python train.py --num_hidden_layers=8 --n_experts=128 --d_shared_expert=0 --router_score="sigmoid" --normalize_top_k=true --routed_scale=1.0 --norm="layernorm" --tie_word_embeddings="early" --optimizer="soap_variant" --train_tokens=218700000
Below are experts of layer 4 (counted from 0) of a mixture-of-experts language model. Rows are named router (the router's row for the expert), up (a neuron's input weights, with its number), down (a neuron's output weights, with its number) and show model dimensions 128-191. Each number is 128 + 32 x the weight over its row's rms, rounded and kept within 0 to 255.
After each expert's rows: a language model's description of what the expert responds to; "mostly gets" lists some tokens that are sent to it at least half of the time. This comes from a sample of Wikipedia text that the model never trained on.

# expert 6
router [120  82 107 142 110 105 156 188 148  96 174 157  76 155 108  99 114 110 126 132 156 108 147 125 116 186 163 122 164 176 145 113 133 126 103  92 137 108 146 154 197 123  71 154  91 232 119 122 134 184 119 133 114 119 123 121 115 141 133  55 136 111 189 154]
up0 [156 111 116  95  95  82  85 182 105 107  89 112 162 150 154 159 125 125 146  70 150 132 138 102 137 112 147  76 100 148 145 101 109 166 104 126 168 160 141 136 127 121 136 196 179 145 141 159 153 156 141 135 106 136 187 101 132  73 115 117 108  89 114  89]
down0 [ 95 129 136 189 203 127 109 144 167  99  66  65 111 102  96  97 109 127 162  80 141 120 111 153  79  99 120 121 160  90 128  64 173 149 161 104 175 157 111 123 118 146 159 115 149  69 136 109 112 179  83 124  89 169 190 167 138 130 124 123 148 195 137 163]
up1 [138  89 109 159  90 155  85 172 157 116 111 116 124 126 106 112 100 172 137 178 125 136 130 111 120  72  74 116 161 125 155  83 136 135 115 121 131 171 140 181 155  98 153 115 153 139 139 122 131 107 146 156 121 165 114 145 105 138 111 133 123 180 164  92]
down1 [142 141 109 144 135 169 138  89  98  93  99 157 134 125  83  80 115 148  64 190 125 150 128 145 126 105  81 108 151 100 129 150  98 107  78 103  81 153 177 136 154  72 185 193 186 122 118 108 106 156  99  53 125  95 142 173 142 112 154 132 115  91  81 115]
Agent and relation prepositions. Prepositions after verbs and participles that introduce agents, partners or circumstances, such as by a lynch mob, with Papathi, after, against, during.
mostly gets: " after", " by", " against", " during", " when", " because"

# expert 58
router [156  87 129 135 142 117 112 105 111 120 135 152 114 133 143 139 172 138 178 108 131  95 113 150 127 121 160 164 231 203 151 181 127 113 105 112 118 129 127 134 178 143  83 216  61 118 112 165 192 166 123 133 108 116 129 112 161  90 107  79 132 157 172 128]
up0 [150 199 181 112 107 111 141 118  86 151 120 103 163  92 111 164 101 188 111 139 141 172 146 112  91 101 172  86 113 150 157 102 144  99  95 132 110  76 146 147 120 179 126 157  75 109 150 128 121  98  74 140 110 131 142 133  94 108 134 123 142 132 124  78]
down0 [127 106  98 166 116 119  89 136  93 141 151  87 116 120  66 114 105 124 128 110 117 138 121 122 126  76  87 121 130 122 108 182 128 111 159 115 105  55 141 110 112 176 175 118 126 101 136 178 117 132  94 155 109 183 129  91 171 119 129 155 147 108 191 218]
up1 [ 58 151 132 116 148 107  86 105  93 128 153 110  77 109 135 147 104 148 146 148 117 109 137 228 114 113 137 109  72  76 130 130 105 105  79 101 107 134 130 182  97 162 104 150  69 141  90 129 107 139 117 104 135 120 105 145 124 213 126 203 101 142 131 101]
down1 [166 117 102  99 124 162 155 140 158 173 137 116 149 159 150 120 116 201 119 103 212  74 129 120 105 127  77 150  76 123 193 110  80  98 167 110  81 104 127 179 113 117 104 118 132 111 109 123 101 163 166 139 177 101  78  54 113 170 191 151 172 122 154 129]
Main verbs and auxiliaries. Finite verbs and auxiliaries after a subject in prose, such as was, is, were, had, began, became.
mostly gets: " was", " were", " has", " been", " is", " had"

# expert 41
router [156 117 105 142  85 187 158 104 129 132 155 117  99 178  85 120 111 134 105 136 145 123 120 135 105 153 192 102 136 187 130 145  98 139 113  59  89 102 185 128 107 148  96 121 107 116 132 178 151 165 128 125 133 103 126 106 112 133 115 122 119 182 160 149]
up0 [134 116 109  89 110 140 160 135 112  86 137 155  97 130  74 142  82  87 108 118 104 107 142  94 119 147  94 100  68 150 142  79  68 104  79  90 173 115 150 119 135 132 142 129 128 119 121 106 127  93 113  96  70 127  69 146 133  83 150 116 104 150 134 169]
down0 [157 136 158 122  99 175 111 122  95 108 146 156 108 118 151 112  98 117 153 130 129 119 105 117  93 128  94  99 134 127  91  95 175 166 123 160 148 137 162 125  60 150 162 112 151  75 126 127  85 109  80  97 127 158 180 121 147  74 117 107 137 124 148 139]
up1 [175 115 119 102 136 145 139  61 126 153 137 160 154 139 111 164  89 140 157 155  68 101 173 114 135 113 177 116 143 164 136 137  85 117 128 158 104 163 121 114  95 148 108 112 144 129 192 188 166 173 130 139 104 103 122 169 112 111 107 161 122 197 145  76]
down1 [146  75 132  98 136 132 125 153  93 175  90 154 135 132 134 114  72 107 172 196 101 132 120 119 112 112 255 110  80 133 104 135 113 179  86 119 114 134 118 132 115 127 166 134 173 111 124 188 146 125 136 160  98 102 102 107  55  84 210 119 129 133 136 121]
Pronouns and determiners. Function words that open clauses or refer back, such as which, who, that, this, one, each, such, However.
mostly gets: " which", " who", " this", " This", " They", " there"

# expert 43
router [111  86  64 168  72 102 159  90 183 117 147 147  76 140 169 119 171 123 114 118 147 135 181 115 124 108 155  89 112 169 128 104 179 135  99 130 155 134 133  79 172 105 133 115  83 155 110  91 190 106 107 144 130 155 120 131 185 122 104 106  91 140 183  86]
up0 [132 109 176  76 107 116 154 225  91 108 176 178  73 133 133 123 134 113  45 179  27 116 124 136 154 129 130 168  93 106 180 152 174 197 137  82 205 155 171 154 152 106 120 180 190 140 113 145 166 144 169 127 122 123  68 136 126  95 100 167 164 108 105 180]
down0 [106 114 152 114 174 142  98  93 121 177 221 161 129 102 170 132 162  92 176 155 158 120 126  96 170  73  85 134  94 157 162 141 126 176 114  39 147 101 101 202 120 136 150  58  82 143 158 164 124  97 128 115  93 153 120  81 108 163 108 159 165 153 166 167]
up1 [101  45 179 159  83 117 143 102 153 128 150 192 133 107 140 140 163 122  91  84 123 136 135  84  77 145  78 136 120 130 113 118  45 115 145 152 165 152 136 102 161 168 157 133  38 118 107  65 135 118 142  63 146 105  86  66 131 129  78 116 172 110 137 139]
down1 [102  76 178 154 188 124  70 150 104 123 144 134 112 102 145 152  68  97 138 110 113 107 150 118 147 130 154 162 113  84 106 109 161 124 133 136  94  61 155 132 105  98 113 171  70 166 193 154 142  84 167 142 174 122  93  66  90 104 205 125 148 131 180 127]
Personal names. Surnames and name pieces of people, often after a first name, such as Wilson, Smith, ović, mann, Hanne-mann.
mostly gets: " Wilson", "ović", " Smith", "ić", " Jones", " Harris"

# expert 61
router [159  88 130 139  94  79 123 122 175 111 141 114 109 117 144 125 132  60  88 165 127 114 145 108  90 144 170  97 217 163 131 153 109 110  68 109 106 152 136 115 172 133 133 112 110 100 119 120 153 133 196 134 160 190 146 197 147 140 114 123 109 152 112 132]
up0 [134  94 205 174 103  89 178 105 156 144 170  65 130 116  91 147 206 112  78 121 126 118 125  95  32 119 107 149 140 154 130  94 121 142  49 142 114 168 177 133 113 136  62 141 140 116 165 183 117 146 104  85 177 137 141 114 122 158 136 111 176  96  96 137]
down0 [153 137 134 139 111  99  93 147 165 137 170 108 107 153  89 155 143 195 113 125 111  99 119 117 124 134 157 141 131 152 206 114 126 154 153 119 113 129  36 179 117 151 139 148 131 126 127 180  56 182  90 123 182 195 158 110 148 115 156 122  98 206 183 144]
up1 [147 126 131 134 104 130 159  81 182 130 139 147  76 136 180 148  86 141 135 161 112  94 132 151 101 162 137 119 158 143  61 137 167 124 118  95 169 120 168  96 114  81 143 145 113 119 135 117 110 192 160  96 168 125  97 176 165 119 123 153  78 136 138 118]
down1 [ 91 175 183 111 126 131 150  83 176 117 138 127 128 123 121 137 139 106 156 121 164 158 196 163 124  71 118 148  65 115 136  77 134  94 146 128  81  96  99 155 148  93 133  80 111 129 169  76  58 111 147 132  94 115 161 121 171 118 196  99 177 160  72  62]
Adverbs and plural nouns. Adverbs and function words like also, not, such, including, both, often, plus plural -s endings and -ly suffixes.
mostly gets: " also", " including", " not", " both", " often", " such"

# expert 62
router [170  64 141 182 153 177 149 128 154 101 133 129 139 121 129 127 128  98 110 170 160 106 161 185  79 142 155  88 127 170 171 121 164  47 123 126 136 141 118 129 120 145  65 183  90 129 183 118 152 123 134 183 131 144  97 122 116 106  98 139 162 129 133  88]
up0 [145 131 126 162 141 137  60  84  87 118 159 141 181  57 106 118 165  59 155 162 120 143 116  99 154 184 147  83  86 170 116 190 148 152 123  64 144 124 101 133 188 118 113 108 121 111 141 149 120 131 128 118 167 141 161 164  76 120 156 155 131  95 175 106]
down0 [117 163 152 124  78 119  88 115 134  84 104 155 112 132 185 106 126 111 140 182 125 161 127 148 156  50 122  93 125 113  74 105 173 159 110 116 114  91 166 103  93 157 124 120  88 109 137 115 111 111 152 177 136  95 133 143  98 150 146 105  95  58 175 104]
up1 [ 99 117 164 165 144 113 134 131  79  79 169  90 153 173  93  85 119 120 116 130 134 102  61 134 163 145  98 146 110 184 208 108 108 144 105 101 143 170 105 101  78  97 143 178 138 177 134 150 127 110 117 172 107  79 134  93 201 162 151 133 132 144  70 139]
down1 [ 98 122 122 130 180 141 132 106 118 153 151 108 157 166 153 153 102 112  80 148 148 169 133 129 197  91  88 106 131  65 100 138 174 174 121 114 166 147 129 179 123 143 142 148 153 123 164 153 165 155 132 185 129 110 122 140 143 134 127 102 143 121 168  73]
Head nouns after determiners. Common nouns right after the, a or his naming works and categories, such as album, song, name, title, role, election, season.
mostly gets: " album", " name", " title", " song", " role", " Genus"

# expert 8
router [156 170 118 140 153  81 182 141 163  68 120 179  78  99 180 119  99  97 123 112 113 144 104 116  74 105 151  91 151 127 144 163 107 135 134 108 158 143 169  80  87 141 109 162  83 150 170  97 161 144 134 186 111 132  89 174 140 133 132 136 110 191 142  71]
up0 [119 138  78  96 174 112 132 112 195 145 139 164 128  72 118 100 160 104 133  87 163 140  84 145 144 133 114  85 143 117 162 109 111 147 179 151 109 197 118 173 130  87 156 136 106 146 159  90 117 132 153  75 123 169 129 123 144 149 128 104 163 168 153 122]
down0 [143 130 107 122  73 170  59 123 164 127 174 135  72 122 125 218 143 144 120 159 151 179 117 137 141 124 148 162  80 159 112 105 107 115 141 109 125  93 158 184 143 113 145 109 118 119  83 111 144 112 164  97 127  47 101 113 137  87 102 115  56 157  76  78]
up1 [159 166 142  95 182  92 180 126 211 100 150 163 193 169 100 156  87   7 161 164 107 139 156 100 111 104 177 109 147 126  86 121  77 118 137  90 160 133 143  37 135 159 125 135 153 116 131 148 103 121 129 167 179 175 118 126 163 171 134 109 122 202 149 115]
down1 [171 163 160  81  93 170 127  97 177 108 154  89 117 115 130  85 142 164 114 119 170 136 124 109 141 135 109 134  85 105 100 122 144 113 164 140 115 103 115 150 156 117  93 128 147  90 127 135  77 118 174 102  81  62 100 129 151 190 103 134 118  55 144 128]
Quoted titles and speech. Tokens right after an opening quote mark in song, episode or work titles and quoted speech, such as You, Love, I; also table pipes.
mostly gets: " You", " Your", "Love", " you", " Love", "You"

# expert 28
router [155 113 123 119 141 143 140 132 128 178 103 164 101  93  84 198 136  81 132 124 152 102 153 137  83 159 155 137 157 148 146  63 133 119 163  84 117 115 160  94 126  97  91 129 142 139 179 149 164 127 150 104 144 113 114 144 180  97 181 140 139 187 158  93]
up0 [123 141  53 169 154 100 111 150 132 138 106 142 102  59 106 136  98 116 136 116 145 106  95  85 126 141 144 145 148 110 124 162 101  67 135 130 139 147 149 113 119  92 122  80 121 101 164 152 116 127 182 157 156 125  90 138 106 131 162 147  79 138 170 109]
down0 [142 137  94 156 100 146 118  92  95 114 139 105  61 137 114 122 155 133 148 119  95 127 144  94 161  74 182 110  77  73  79 145 194 145 111 179 145 106 138 147 107  86 124  64 104 145 176 105 126 111  92 114 163 124 164 123 227 134 120 182 118 120 143 111]
up1 [114 142 112 153  93 176 120 177 119 143 111 160 130 114 106 216  91  85 158 139 187  85 150 177 148 142 118 112 101 140 113 128  96 157 150  94 123  82 182 107 131 124 120 137 110  97 146 107 102 145 139 118 128 100 131 108 122 130 186  59 161 125 159 163]
down1 [136  92 109 165 143 123 137 115 121 140 123 164 153 136 120 127 131 133 145 166  85 163  90  98 160  77 134 117 194 195 172 105 142 156 185 121 134  69 151  86 107 131 161 123 144  90 142 144  73 203 103 137 184 109  95 116 132  95 179 109 102  63 145 178]
Standalone numbers. Whole-number tokens in tables, statistics and measurements, often after pipes or semicolons, such as | 26 |, (aged 39), 396 m.
mostly gets: " 2", " 1", " 3", " 5", " 7", " 4"

# expert 5
router [128  37 136 156 170 138 137 122 143 129 133  96 126  94 100 190 133 124  96  98 120  92 121 168 172 137 131 120 185 145 150 128 129 139 131  65  97 123 152 105 129 146  92 192  92  96 150 102 170  92 138 169 168 146 162 151 177 110 103 120 141 131 131 118]
up0 [ 95  93 168 133 188  92 138 195 122 139 165 165  99  88 143 158 136  96  85 129  71 178 160 202 137  77 124 111 184 149 144  90 129 108 141 120 131 146 143  66 119 138 159 128 137 142  87 115 145 135 116 105 184 105 196 177 160 121 143 145 177 106 138 131]
down0 [114 139 112 159 126 123 119 114 156  98 178  84 131 142  78 132  78 144 128 173 151  97 117  94  78 110 122 161 117  92 109 144 154 139 117 154  94 146 127 122 123 113 158  81 131 105 158 157 133 175 114 189 113 133  93  91 106 116 145  76 134 108 136  98]
up1 [112 117 130 100 102 103 168 178 153 118 143 133  62 114  94 135 143 124 110 181 103  75 122 206 107 125 152 148  73 123  67 122 134  95 147 120 121 119 158 106 136 153  85 161  88  73 131  71 134 120 106 156 154 114 148 129 139 110 117 174  57 192 110 104]
down1 [128 127 146 161 103 141 127 112 129  88  99  98 159 186 158  90 114 176 180  98 107  99 154 122 150 130 118 112  83  80 124 151  87 115  90 135  90 150 155 115 177 138 164  92  89 148 109 142 144 122  88 116 143 136 119 160  80 110 108 136 129 123  80 153]
Numbers in statistics. Digits and percentage pieces in census, election and sports tables, such as .7% after 16, 12.9 vote shares, and million.
mostly gets: "%", " %", " Votes", ".1%", "0.0%", " million"

# expert 44
router [ 85 115  50 135 146 195 142 160 119 134 152 141  69 138  98 157 137 149 173 184 120  90 146 148 130 183 139 101 177 127 141 151 168 145 133 110 107 167 149 129 130  85  50 174  68 116 126 100 167 110 177 181 182 128 103 124 139 149 133  34  82 123 164  97]
up0 [148 104 146 195 171 143 180  76 150 154 100 138 107  67 173 182 170 110 181  92 157 108 164  94 104  67 150 150 109 156 141 108 125 148  91 130 196  71  69  90 126  99 151  88  54 130 132 127  78 165 171 187 121 129 102 191 115  81 113 130 165 130 139 148]
down0 [142 151 207  93  77 165 127 127 159 121 135 154 173 146 137 137 119 110  86  57 158 117 201 118 114 121 116 165 141 198 134  96  99 114 125 171 185 127 157 111  74 202  44 171 114 107 121 156 147 143 158  85 132 183 124 105 114 116 155 173 109 100 113 123]
up1 [119 136 110 178 135 119  95 143 210 171 153 134 116 148 142 154 111 148 156 146 147 185  90 130 140 124 117 105 137 154  94 145 167 101 105 108 131 144 158 130 112 131 141  76 141 148 108 118  80 101 145  98 121 110 124 128 179 194  78  74 123 169 174  60]
down1 [121 162 153 158  87 214 120  68 117 102 161 150 127  93 231  87 127 132 107 176 157 137  94  91 126 106  92 138 178 163  85  59 130 147  77 136 130 138  93 179  91  86 132 161 133 129 109  86  95 114 143 112 140  88  40 163 147  92 100 149  76 108 118 118]
Prepositions and articles. Function words linking noun phrases, mostly of and the, plus to, for, between, against, and colons and equals signs in infoboxes.
mostly gets: "=", " against", " between", " towards", " of", " the"

# expert 54
router [125  75 114 135 143  76 124 178 104 123  74 144  51 151  79 103 172 101 105  97 147 112  90 127  64 133 140 118 137 122 174 126 135 135  98  69 129 137 117 112 173 118 101 215  84 174 125 144 161 190 107 115 119 136 142  86 113  63 126 136 118 166 175 145]
up0 [ 76 132 136  97 119  87 130 153 143  83 107 131 122 174  89 111 106 143 104 112 152 160 167 136  86  97 140 142 130 126 122 132 114 126 103 120 143 120 151 136 129 119 126 184 129 129  85 167  85 146 147 126 124 118  96 120 150  86  86  88 114 149 137 107]
down0 [ 80 140 138  98  93 122  94 129 100 140 135 161 101  89  74 112  65 134 102 131 112 153  80  94 104 136 152 149 157 136 156  95 149 168 104 170 144 103 149 153 112 142  94 196 107  85  40 141 151 148  84 169 159 127  97 155 115  90 126 124 140 138 143 193]
up1 [232 169 121 134 131 112 108 164 115 114 135 122  95  99 136 133  88 134 107 124 129 104  58 148 170 128 121 133 162 116 110 198 131 207 136 161 147 103 112  74 135 124  89 112  86 209 102  81  94 150 156 141 101 140  73 146 145 136 156 139 138 145 114 123]
down1 [158 111 111 128  86 152 100 202  71 114 161 184 105 135  92 124 130  89 109 153 172  87 106 124 186 124 117 115 181 136 104 108 102 153 134 197 112 149 130 140 110 136 148 106  83  96  62 147  33  78 141 125 132  93  99 144 114 160 151 133  88 100 108 117]
Location and time prepositions. The prepositions in, on, at, during, within and from introducing places, times, languages or formats, as in in Morse code, in Hebrew, during.
mostly gets: " in", " on", " during", "In", " for", " During"

# expert 48
router [145 131  97 169 143 135 170 195 144  92 129 173  80 121 125 144 125 116 131 143 162 101 145 154  50 155 179 105 170 145 149 116 137  89  76 101 158 149 139 106 135 116 105 166  79 117 158 176 147  78 122 119 134 161 151 111 156 121 122 117 178 148 180 105]
up0 [194  89  79 103 112 120  85 147 196  74 153 165 172 133 127 126 139 156 142 154 116 113 121 136 106 167  86 160 144 177 115  70 132 117 138 112 158 126 133 159 109 107 139  98 146 112 127  87 137 113  98 133 168 122 130 115 133 199 184  90  59 131 150  85]
down0 [ 98 156 122  80 169  77 160 125  60  76 133 160  83 110 115 103 124  64 134 104 147  91 160 161 193  90 180 102 167 166 167 131 148 141 132 165 121 128 134  76 175 123 162 156 132 137 109  98 170 104 173 120 171 155 135 152 160 106  98 124  75  80 121 136]
up1 [157 102  68 123  86  49 110 208 123 130  68 118 106 129 121 145 171 136 162 133  95  96 126 148 138 158 126 161 121 129 138 158 144 138 109 137 116 154 146 102  76 172 152  98  85 103 146  59 192 134 119 116 133 140 156 139  98  99  63 123 151 217 161 178]
down1 [ 96 107 124 189 102 132 132 104 156 132  82 129 128  68 189 101 119 165 145  78  78 151 126 147 115  82 130 104  57 104 207 178  72 113  99 135 128 153 128 140 121 144 101 119 158 119  74 119 100  66 110 115 148 175 156 105 152 115 159 136  97 100 136 151]
Taxonomy abbreviations and list markers. Period after abbreviated genus initials in species lists, like A. wightiana, plus No., list dashes, and verbs-followed to or every in narration.
mostly gets: " Arthropod", " MPC", " Species", " On", "=", " Votes"

# expert 18
router [102 119 111 166 116 164 145 161 165 151 142 158  86 115 121 157 142 108 116 115 168  95 145 169  74 162 179 118 150 131 189  95 154 160  88  96 185 149 134 103 162  66  87 169  89 118 165 134 148  96 111 163  95 151 153 134 180  92 159 112 173 141 166 124]
up0 [149  93 173 141 147 133 107 190 130 129 103 142 150 128 117 147 143 151 163  99 117  97  65 113  92  95 115 102 165 109 200 174 155 109 145  93 117 106 137 155 143  87  83 149 118  78 157  86 106 143 149 123 103  77 148  93 111 109 157 131 170 124 125 129]
down0 [111  94  94 145 154 110 161 105  90 173 103 131 107 109 143 180 103 184 108  70 151 111 108 124 130 143 151 137 141 139  67 173 140 142 114 197 131 104 159 133 157 118 122 115 136  51 136  93 145  75 171 180 132  78 125 113 145 124 115 143 133  75 137 128]
up1 [105 108 116 165 107  60 129 139 124 134 110  95 107 100 165  98 110 111 134 118 132 204  85 167  95 151  96  58 162 139 105 117 186 145  93 110  89 129 127  43 103 154  94 111  82  66 147 137 108 114  97 162 147 170  94 134 169  99 113 184 127 142 104 121]
down1 [161 140 111 136 190  89 149 109 152 115  48 157 155 142  99 138 156  94  86 174 131 157 128 144  65 147  92 119  95  95 148  94  92 117 128 104 177 119 133 148 131 140 156 121  92  82 112 109  74 103 127  98 110 113 107 162 141 108 166 129 127 175  78 168]
Table cells and misc fillers. Table pipes and cell contents, sentence-final periods, dashes and signs in stats and lists, such as loan, Nominated, Yes, +1, outside hitter.
mostly gets: "aged", "loan", " Nominated"

# expert 47
router [123  53  81 164  77  93  91 173 197 124  88 131  76 148 114 126 138  54  58 197 134 108 116 179  87 143 148  53 133 132 118 143 198 117 106 146 167 140 113 141 123 106  81 240  99 152 154 126 148 122 124 138 136 148 130 161 139 123 162 116 142 142 128 118]
up0 [150 152 121 124  84 109 154  92 117 177 143 105 119 143 136 149 163 150 119  94 119  64  89 158 140 125 173  82 186  95 158 131 134 157 124 161 151 123 103  57  85 152 162 123  73 108 129 199 108 178 129 142 162 160 129 128 101 106 215 105 140 134 183 135]
down0 [114 123 105 143 101 152 186 152 111 143  71 129 190 135 156  72 129 134 132 108 133 151 207 154  73  63 154 139 130 131 155 177 122  97 166  96 165  98 140 152  62 113 171 161 131  82 120 125 174 136 145 178 160 113 179 132 150  90 137 110 160 123 147 130]
up1 [136 172 109 128 130  72 128 181 160  77 105 137 134 122 152 136  96 117  76 143 130 126 136 120 137  72 131 111 117  71 127 144 127 144 182 154 129  97 145  98  78 120 151 174 157 166 118 162  99 187 166 154  99 157  70 135 126 140 103 138 112 101 152  89]
down1 [ 99 135 144 114 195 108 172 108 101  63 141  80 123 172 118  55 142 152 128 196 166 134 164  97 192 136 148 116  71 133 119 131 155 150  62 136 138  86 128 115 113  95 172 111  62 146 130 141 107  71 183  91 114 146  85 140 155 148 126 139 126  86 123 115]
Organization and group nouns. Nouns naming institutions or collective bodies after the or a nationality, such as government, Army, Council, company, band, club.
mostly gets: " Council", " government", " Association", " company", " Festival", " Congress"

# expert 63
router [ 85 107  62 143 191 174 150 180 153 115 164 156 139 116 126 147 194 105 160 107 102 116 160 150 140 150 124 132 144  90 129 169 135 143 111  90 159 161 151 106 142 130 133 144  93 152 128 100 196 106 131  95 112 159 102 127 141 129  84  70 147 136 192 134]
up0 [ 89 138 116 144 131 136 139 105 164 105 119 127 163 124 107 163  95 147 123 184 114 126 128 137 102 102 149 108 145 129 140 135 139  93 128 101 155 126 174 116 113 156 128 167 112 115 160 143  92 141 193  92 122 124 134 161 117 164  82 134 137 154 157  99]
down0 [124 137 124 120 132 159 155 142 190 104 134 113 142 108  95 138 110 123 137 112 167  99 165 101  94 177 162  92 110 151 127 102 197 133  88 156 136 105 130 104 143  97 100 140 180 155 145 181 126 124  97 124 161 178 141 109 127 199  93 109  96  77 123  44]
up1 [120 107  88 175 165 126 130  70 122 152 143 190 139 152 146  83 142  92  95  97  99 116 156 149 179 121 110 106 179 117 192  82 131 116 147 173 181 113  71 147  91  86 114 119  92 163  76 110 168 163 130 174 129 120 106  91 136 129 171 132 129 128 166 168]
down1 [ 97 199 123 116  94 135  78 125 149 161  49  93 162 157 118 154 155 194 118 110 157  82  92 145 126 122 121 142  75 129 100 174 107 162 113 144 141  90 131 143  96 136 116 152 145 139 130 141 116 138 124  98 145 169  98 162 191  82 132 139 140 123 128 111]
Table and list markup. Pipes, dashes and line breaks that start table rows or list items, and infobox field labels like Born, Coordinates.
mostly gets: "|", "=", " Preced", " Born", " Binomi", "Scientific"

# expert 36
router [137 151 128 133 139 105 200 176 133 156 150 136  62 119 197 147  98  86  90 123 140 147  85 163  98 141 144  56 174 126 145 147 154 103  99  71 111 138 134  67 133 137 109 166  58 134 152 109 118 163 109 151 127 122 120 138 181  97 146 143 159 130 121  35]
up0 [ 89  81 154 125  66 123 150 125 140 123 111 141  73  87 114 144  62  76 114 137 121 150 129 113 136 167 137 161 167 169 131 106 125 118 121 132 129 161 126 181 155 104 171  77 142 120 102 173 137 109 145 165 181 133 142 125 161 146 154 122  83 140 161 114]
down0 [ 93 173 104 118  84 120 133  82  89 157 127 164 110  99 182 135 106  68 126 128 102 132 139 158 135 123  65 105  54 158 163 111 160 125 125 141 130 125 159 153 163  51 197 146 150 136  81  76 146 169 192 110 111 129  98  88 132 113 115 139  73 130  76 169]
up1 [144 182 114 105 142 128 162 167 118 126 124 129 115 110 134 151 127 153  31 143 174 149 125 158 133 104 172  77 182 114 101 136 174 137 107 159 126  90 117 110 129 189 147  75 102 130  69 115  94 158 117 156 177  88 174  85 127 119 147 125 174 125 148 133]
down1 [ 97 104 149 120  79 137 172 148 106 190 109  97 142 143 100 152 115  64 182 109 153 210 117 163 156  93 115 120  87  92 116  80 119 153 184 131 138 107 136  82  65 149 155 130 125  94 104 117 135 116 204 152 129 189 163 168 142 112  92  96 140  93  85 158]
Initial letters and fragments. Single capital or lowercase letters and short first pieces of names, abbreviations and codes, as in Appl. Phys., C Company, 1997 EF, Polyctor.
mostly gets: " c", " p", " b", " G", " f", " E"

# expert 19
router [190 117  83 169 126 131 104 127 161 157 148 131  88 101 136  81  98 151 115 136 123 105 152 156  92 137 182 110 148 146 172 126 146 109  87 119 118 108 124 154 168 110  92 112  83 147 145  80 150  74 162 163 102 142 122 143 150  88 156  81  50 148 164 116]
up0 [118 175 112 194 156 145 128  70 155 199 190 109 146 124 154  96 150  91  95 101  84 144 125 147  93 141 130 160 107 130 144 188 138 144 108 181 134 104 147 104 128 108  95  62 152  93 163  90 119  89 139  92 105 121  45 125 140 109  99 128 115 105 141 100]
down0 [118 125 114 108 133  92 122  82 119  74 115  98 103 132 171 136 170 127 137 131 171 176 145 154 102 113 113 122  67  93  83 116 119 116 171 144 190 130 133 104  85 175 148 100 142  96 102 115  94  78 120 105 112 139 155 172 159 199 112  91 102 113  77  62]
up1 [162 124 132 168 167 116 139 119 169  45 176 111  83 158 125 143 136 124 124 107 126 110 115 162 112 156 174  82 156 131 110 142 130 120 126  26 129 167 153 147 157 117  79 168 115 178  80 148 133 176 135 147 113 156 113 136 134  99 122 111  94 166 145  90]
down1 [ 75 112 140 181 149 145 110 103 162 107 151  86 143 128 112 127  84  58 134 104  83 100  87  82 109 142 136 111 135 128 157 125 128 171 127 101  97 106 145  66 139 118 128 108 112 106  75 148 157 114  85  97 116 142 100 111 131 127 162 128 140 127  87 162]
Proper name endings. Final word pieces of proper names and place names, such as Island, Beach, River, Street, wood, ović, University.
mostly gets: " Island", " Beach", "wood", " Company", " River", " Street"

# expert 60
router [146 136 108 159 121 131  82 138 200 140 175 101 133 122  91 153  93 117  87 164 212 129 137 235  87 116 178  87 147 141 124 128 148 104 103 141 163 120 125 136 143 121 136 171 100 120 133 141  95 170 169  95  92 149 163 135 202  75 122  99 150 139 149 110]
up0 [137 109  95 143 110 155 156 116 181 159  84  59 144 150 161  98 181 140 122 153 115 133 124 127  93  79 180 110 146  58 102 144  99  86  90 129 127  66 148  94 197 130 105 119 150 132 157  96 106 103  79  90 154 170 186 123 140 143  76  54 146 147 113 145]
down0 [130 102 129 100 107 161 131  87 188  90 186 145  57 172  88 128 151 121 159 215 107  88 110 116 163 205 170 162 126  96 142 119 107 138 142  99  60  94  85 116 131 107 165 163 131 116 234 117 119 178 132 127 117 151 111 130 175 177  70 114 143 149 135 146]
up1 [124 142 163  96 131 152 140 204 118  44 152 105 149 133 170 126  92 116 126  86 121 139 135 123 186 109 176  84 126 148 141 136 116 154 162 153 150 166  63 171 121 193 178 167 208 117  64 127 137 156 133 126 145 130 139 166 112  57 142 125 161  78 170  63]
down1 [149 140 133 170 112 103 126 141 137  71 107 144 158  90 112  76  66  40 150 170 136 155 117 116 166 163 169 140 106  85 125 141 143 105 146 113  90 143 108  84 102 130 151 138 132 116 162 117 124 141 165 125 127 168 104 115 185 110 178 124 191  63 122 115]
Institution and award head nouns. Final nouns of proper names for awards, competitions, institutions and periods, such as Cup, Medal, League, University, College, career, period.
mostly gets: " Cup", " Award", " League", " career", " Awards", " Festival"

# expert 53
router [ 91 153  58 146 126 133 152 127 180  96 106 145 125 125 181 128 110 172 176  76 171 132 105 148  93 148 176  81 163 138 113 194 153 135  87 120  92 138 196  90 167 109 122 126  93 134 149 125 148 134 134 104 103 183  79 153 148 121 106  93 107 136 153  70]
up0 [ 88 157 138 115  87 101  99 155 189 128 145  79  76 154 153 169  94 135 176  72 138 181 106 135  84 128 190 134 167 114 106 149 165 200  70 105 108 159 173  98 138 149 146 137  74 180 150 129  62 115 183 114  99 128 109  98  76 154 134 156  98 116 108 110]
down0 [165 155 122 170  76  87 134 110 140 137 115 145 156 148 187 148 113 194 148 105 143 167  90 123  68 103 194 155 149  38 117 167 179 173  78 150 111  92 136 101 177 192 143 132 113 156 107 128  76 143 126  97 131 140 119 104 160 123 107 143 199 113 163 113]
up1 [133 141 102  55 158 126  93 129 150  96  86 141  92 130  99 134 120 110 159 137 200 143 150 129 142 115 158 126 107 202 104  90 160  99 154 109  81 111 107 160 147  72 179 159  94 184 138 162 125 119 120 167 130  58 157 125 119 172 128 157 108  87 134 168]
down1 [134 102 115 132  99 178 140 124 138 122 137  88  96  92 114 138 148 147 129  99  50 164 126  79  98 116 105 136 151 143  99 148 140 155 150 116 166 149 111  74 150 118 107  83 105 182  95 111 194 107 141 160 156  78 167 101 147 116  64  89 100  76 131 147]
Foreign name fragments. Middle and end pieces of non-English words, especially Latin species names and Slavic, Spanish or South Asian names: -ella, -ski, -ović, -iscus.
mostly gets: "ella", "ski", "ana", "za", "nik", "ović"